config.toml
n_layer = 15
d_model = 256
n_experts = 10
experts_per_token = 1
d_expert = 352
d_shared_expert = 0
activation = "swiglu"
moe_layers = [0, 1, 2, 3, 4, 5, 6, 7, 8, 9, 10, 11, 12, 13, 14]
router_score = "sigmoid"
normalize_top_k = false
routed_scale = 2.0
balance_loss = 0.000913
balance_bias = true
router_noise = 0.05
scale_expert_input = true
init_std_router = 0.0282
lr_router = 0.00194
n_head = 2
n_kv_head = 1
head_dim = 128
vocab_size = 8192
norm = "rmsnorm"
norm_place = "pre"
norm_eps = 1e-05
positions = "rope"
rope_base = 10000.0
rope_fraction = 0.75
qk_norm = true
attn_scale = 0.0884
tie_embeddings = false
parallel_block = false
init = "normal"
init_std_qkv = 0.0334
init_std_o = 0.0061
init_std_up = 0.0334
init_std_down = 0.00368
optimizer = "muon"
lr = 0.00692
beta1 = 0.93
weight_decay = 0.062
lr_head = 0.00388
warmup_steps = 50
schedule = "cos"
final_lr_fraction = 0.1
batch_tokens = [32768, 65536, 131072, 262144]
seq_len = 1024
doc_mask = true
train_tokens = 400300000
steps = 3260
dataset = "wikipedia_en"
Below are experts of layer 6 (counted from 0) of a mixture-of-experts language model. Rows are named router (the router's row for the expert), down (a neuron's output weights, with its number) and show model dimensions 0-255. Each number is 128 + 24 x the weight over its row's rms, rounded and kept within 0 to 255. Numbers have three digits each.
After each expert's rows: a language model's description of what the expert responds to. This comes from a sample of Wikipedia text that the model never trained on.

# expert 8
router:162136170134160142174155120123126101121159091111090138142122170136118087092139171138080115157113113117108104135134085176101133091122145127062142135086136099126089144117132135118125139120112140105115191113138144109120135084116099124144133156130121125133097133104118113146141147127154119127138143123130128104134110102124084074124142118139129141105098116120127168109075122104149146154130119137158114152134111136128130158131099139108136127167133123129080128137107113108114129108161191114097125118156137146119144141153143092122147151144090144133129090154101175103150146135139131149079143160135154130111117067117131134171099099107188115124136088128118176104148120133102135123128121106124057176127122098097106131162132149136093131163151167109130157145163123130123130187147088
down1:144101132114153122152155120151060089125097124112114093089116132133154138135122144106100108128150154128148096140149121113153131117120096110152111114137149078129124114101090165126115163085118117128105102121083181082118097048078119130125080127104083162136078110159165109134132161112121129139116142114115113136120117143105118141128147160165127129107122114107132163104126128159140115140130147155125146133191135120171160109105140146111116159145094131131128103163111099135128119084084120150095151123136113160124190082106101170132116108126140132122146094118125106090144121156125129163102149141088136102125157136133117106143096130120122135112127129132155117110127106123091112102165151121137134142104130150136098132128175155126136109140150099111139140103094052112150157104111188
Description: Numbers in tables. Digits and numerals in sports tables, dates and scores, plus pipes and en dashes between them, e.g. 31, 2016, 1820 –.

# expert 7
router:126115114122140096110135158128146135125128127117122141156113169139147132150097113080156150092137155094090149125124083118129141163141139134108113095139117131141132148134113169183108152169101132087128144084106149140126112117122107142122140159145141162119110162163154139149153140146086141104134169137112099127127126125107112073121106131144123140097104111123141110069139158119127128112126174124161191143066114135135116103176083132101117073132147110128129099156169145150120140122137168149132104090162128134113167091185155130120121146131127097168114112087141157143147155131151149143124178132148117157133099118102149170103078120088123142164127107108130108088106135093102131119095085120103150137151086121091115145142153158111139115131131125110165179100157121119111116143153129
down5:117155138145094107134139114151093111134152134089081142145072126143131121172159095137112167117089111161128160149142144167139140156161137123160142136154147139100114147160103142111142086096115121148123099093115127103128111139112121098111149122147115139126124137128098140109118097118122154119090178141164175181106126139117138129150167100130085157124132126143157113138094111136158175135139141118140135144151133089081103141124141120107130107117120093097152158121098110115142139149170124167118113119156107120094105138146136135167122132132101115163145134165150131151079116086149105167125122107077102174120100095165085133115127191126141141120156135113131163171159130134142123087109110172152145078118155121111125103132105112167135104074108161188119103129131148091129139118130137
Description: Name-piece vowel endings. Short fragments inside personal, team and place names, often in tables, like Gabe, Sophie, Maple Leafs, Hong Kong.

# expert 9
router:092149140148136094097136149084156133060149116147133116188103119133159130128105104132135129137103104130122153078139103161115110103113120137120099098146110100112102090096167121114153133137120121134103149122093100127061139075112130144125141091119132124123124103113157134151105124179118141183120093183079140107121082150147094110143134136110089122146166098098141144117132142144145116143110117164108143136128100164112134150148082168115138110126117083118111114161116090139105121124127120152100149108116097138102168139120150117124124149087104134146110175133124135150132116140124137109064102151114136118137150101112106135144137134118113150088119087124101157131101136139122157108081129143099140154107091058153118180120112128179125142145121117112137136171135101130104129171114154
down0:085157106134181134108166116131171152156131164102137124157137119082121128150131123124112131105124108149134145128110128167109136149124139090101152173171119067124160156099139111128126117081137124146099159132124180104132116133156091147108135126181105154162123107154128125118114100115068140143153096117098142142135171148095130114151179155090144187168158125128156143135098151053148132126116134153144135126111107152134141160095173093123146146130104122117122111133153155146149171116112126138101117114106134147135110158145107106102114139100128125117112105127116123137121153142163152137101124143128130121083125093090101186143135112108109151127109117069074094135127130107171110091123130108114120154115158129144106125154125110136122102094119105100120141142112151113120123199149133
Description: Foreign name fragments. Letter pieces within Slavic, Spanish and other foreign names, especially v, z, j, like Álvarez, Beloglazov, Zombie.

# expert 2
router:121169105153167118099132132136148158125133102153110130109096145103136136128125094127121134159149129156095155140102123118145130140109144112167165118125140132193091111142150086133092081144125163117130157129122116149125145111083112113112133181126131154137144166141146156128062152108121116136171132128123130109104087062172107099109081137125137171122119107135131112128132121156137115093091144121201119148115119165129122163155120092106135137127081133152120208165132124117134126097135192132153103108122108106085127117137140111101160143095128131155104162125116141145151178137128109097134171120150102128115089129142156141107118126138140117112129092100113142133116107136100121106130121128132115192116127116088132121129157135151117137117150185139113106138135128100129132155160064
down0:140127131152149097119101149169098098142134110107129116141147109170148148137131122128123109091111129141114141152143203129150164104146095106092147125132117124145155125139100146167142085185117101088125102114120136120137157179130150123101127074111119114147134124155116133122138140145139113149080189154083131129091077093125158089136158116135135150077120138154118101156136150126141130133148100103128168183150154118151121105154118152113123131161132140158142149133107105127056164130125108099066140126140128123159137163170144122132121100130136085103125118121177135148107096137110129172119123159090090167131113129114128120128094160088121133115144121121105092109162165138120108143094098098111117121104137140137131107118124155100116140115134122101131157104149157085096085129168121
Description: Section and sentence starts. Tokens opening sentences or headings after periods and blank lines, like The, In, On, and pieces inside == section titles ==.

# expert 6
router:166121161090118132120157091109125130106112125156129124143126120081118141124145134104103149095104124115099143119120114147140119088107134100121118108120157138195091161131106147124145135128112155128099134159101108135130108099132134110154136134113110118115116168146156173177095125144149177143126099150135124086130132135098098132148099159136141138120079144159145125112106131121130123101115126137165145098095137119133126110170057142118139140137106136163094148110189126119114117125099140176175155076142127144099135142112110095113160135152085093107147140115098123119106184159116119151137135183106140155151135102150086146163091101129118092128165133136114164144127143117105116112085084137100099153073126122103111145130123110150108122146135176103160112151170120163085129167153142
down6:135115164105116092160142118093142154104128122136143162100151156097090122147140096131110096153149137133136113133109084119173174156150167124166126147151138114093125110155179140128131203095131134137130131090131104099092112140122156113189123111130133172154146119103132135132107121113138167146195132139133122131086156079141143104153101153096183101141103133191147079139114097125092141126141103100089152117149103115151111139096158140160128130111143107096149165149125187118152110098141113085128070118155137124138111168113140143095138126102092106144157130149127131140104121090107135126128106125130147131119142121144134173154099129145133115114171114101133132136142188099148146161144104115127142118124132133126087110144113163131154126129113135138130118122138105089158115117126171
Description: Noun plural endings. Noun-final suffixes such as s, es, ers, ions, ings, ies, ation, as in forests, generations, arts, ending common nouns.

# expert 4
router:149165149149130154106166156074104129136151142109150094144132121178131094131188082146160139159126157127103097123083108144132136127112120104148127091097144155142118101118144129138153144150137167126119124119122164120157132112120130091125178155101140120156115120138106159126135129130125077146133159113166103143136074078106113136137106087151113089121124096129137115134144143092144133136084142109131110113101109137129139135110086141135151082179101100118075131156136155148145198123135108163145119079103151126110093120104120121076132150134096127164130102113153109170088146160116138073082175112117131131141147131157123135148135085135120108162144120094123164127111086136123127128122105133115077153147140148123124123121129125124099127107122180119127096121129094139150082136130158
down0:144151112122125128086186092086142122118143083090124127120138151116113153166148146193132181117178114150137128124129108110117163151139181082145121153171156112084149114128087130099121152121141154136153149142132144111118175120152181146098131139118155117113099133083126147062138159112134126115094132093109128150135121140176122161132124119122126141128162148112135114148136185135099138131088117145115106187094149139100182135142123146153117171133149113130100136115113126152155126144137132126090081129142119144136121176115140120114117149151148116109181148144115107153163162144145159127139122113164147146140148150119116126155126113127136127148129138095142144190175105140129139130170090141070151126113148135148158110115108139129159135139085107095130093105141146134112157128141147
Description: Mid-word consonant syllables. Word-internal fragments after an initial consonant, such as ad in meadow or badge, orn in sworn, and short words like song.

# expert 1
router:104192130129139089077171150082114122127111108128114119150145131155177107152109098154154104135126179090164142126108128139122135138090122170128183090152144141144148100112183166103112139108091127138159146128098098171083137117134153123125139143140105116125093147126108159102142151158136145125148163107125133122188087102119121110137161127146123170142121108121167119129134145115141099108133173161138114073098088106109125097126151181110121120127083107136072152183113115087117153126094141143120125108151115130106137131105151131118155148102120116128096135125136150145122144164131171142124167151132166131104141124167117116155142114103156114135177142103139145101071091109124094150122116176148153133098105143137137125115154144151149103120122117108107118144135132154135120122159098
down1:193155155138127071113107062162084130100137127104102114142100154142133128151087148161100112133115141117112109102080113150097113149144107143136140103159098136112138127193157171126105114137111109117143136130123148153116146137115158132109130129155146092105139124154142147111129141123117142139099146138140117121113105128134081133134115135134157119135138141103082111102123145133116132125176110121116150099171127152123137148147135115151060177154119157107105153137179130122128116103112158119108132110121134139145133099172128151122124106084141133104155149136091172125136203115142137122113143149133137100164121189165130146147131158116064136135167124111137146112114103085138114112119209154154129132138168121143112121144150116119122093097095105135165131125137154170111150087119114
Description: List and infobox structure. Line breaks, list dashes, pipes, colons and coordinate symbols in infobox lists and tables, e.g. "- Genre:", "41°14′", "(aged".

# expert 5
router:112160153076136095107128141100139138098100121103082154128107132096114142120103145154122107136098132165176120143143145153136199138132169126137112137139116114138106108096143120134147101116118147126087151147113113130139141117142101108128146185083073136109118105106144140128147124109124080104138158124134127117198137128099042143135150097131125143159131154111147142112103153157145110136104160126125116152108132117123121122100139157095153149147103117143112171146120110133085125137112127118120127104154166109110138135170144099158151156163126110115085135146082158113162156140138137162109138126125112102126047102115172143170140136105153096143131091095105109106157124116126140120133104145114118118140085060115135141122114092152139139094116147114151126113100077149129107169124122
down5:141144077152134150132115117139165108126093133117077098132122117161123136148105149130104149147151134122147125125102115156118103088127129121123156154130105136109130129112139153169146153127134108133110148128133132112095090138121148127106160122122162158127129100092108112107145136116146141131168144088075143140113092124145107114069139134094175084107134111105081143102121148083104164099150105132114145153126142196088127106196125125070114139132141128153151131129119173124131110092126114118131114121123102134130148132131118134154099085117149096174139165117111150122105114139125117090163121124154174166151150165148104161141162141106111107150164111105182090116125101118144162136121164120121105148136175131086128120147065149120088139135142131100125074124116150093125084098160135
Description: Adjective suffixes, civic words. Adjective endings al, ical, ian, ary and words like national, American, public, plus election and sports terms like vote, champions.

# expert 0
router:139138151147124087147158132086112119135130106106127144156095138111127115100143118131150157080157125111133139129103109122156183106162131137103158136178125146158106165121149141134098150152133167100117156110149115178136151111093133084095127171112136119170076119113161113136119170141089157143125144143113097123111050130075086117116126148108131176128097145148134110127087136119122122126144117112130116127141151102106153164175121117086111122149085111123083161120151078133102153142096131179136118107103129117085099124143144092140139152114123125127092127145083151103145140124151172110129126110147125120095152129137123123116145109104121061109150122105103138122165105117106119134122145163142129123129127122096157158120121127125120115119131134124189105172183138106093084136117154
down0:138100111129148122145078122142154104134116177123099205144141128143155131135153070102144114135146157137126165148131135122107086166113128114113121115088087091125126146123102132142112170119205106082161137159092117102146145115124122152101122166126137155136134115126085123117114170105107122171120110096133087129136119114127107117120146110119156148115157112102136136115127120151142128154103146139138099107128099121122117174124121136140126085079185140122151136088161115113124106118127137137184162108118135134132089118108155075117122156114132101076131108130147146159132113139125121145126049129104163149154124094108138150099158142131151139133129122139106122134142145104079126110131107151124094099127131133120133163148103133097131099165089129075128133129106154122155164106106196
Description: Copulas and auxiliaries. Verb-phrase tokens like was, is, are, had, also, and adverb endings ly after auxiliaries, as in "was carefully", "is a".

# expert 3
router:105128176140129110143156128144102143125127123125136119191132136132137093159151165158136083154112111128104144127123101139128141133094152103138155129151153100155100099126151142139175126123082133118101140110101158115122135129135136092107109154127105108153088155156130134151101125137125135125111142117143143141122126123149104120102135103132141142119141134082137107141098132174124096096159101102152124100072117145133193172111108135121118137125120120122135106136136127130131180127112117133120160102084132087102140099089156150147124147106125112164084138122166166154098178134163178094135126153106133097124122164188153134145121071135121147123153132102103100151147161123112131142107136130116075143098065119095148122140161135169124164166177153096157153154112152126065122119101105
down0:125108127108152127140124156190116125148134126134133145105109111164156157150114153132085120135138124190144122152114126122106107138141128143138119105161123132122158112125128101124100172151152111107128099110152087127104136123112149136145129163107154160141173107166128132167163148113164136087109064111140095145114115131140085144090117091176143127123136133156177100098165153157118138124144101117119148125126118097160104134112117126144098134113116137129125100099163146063148125150113151153102134162164143096135160119152118129159104116158126115113166127078109154104154127175101092133170136138141110136108146135088169123180097145106148137138135113129142182148113144098156104123168144107112136089147104112088125104086123079112162116119124129088090132152185125125152155147108115
Description: Prepositions and connectives. Prepositions and complementizers after verbs or nouns in running prose, such as of, to, in, that, on the, with, before.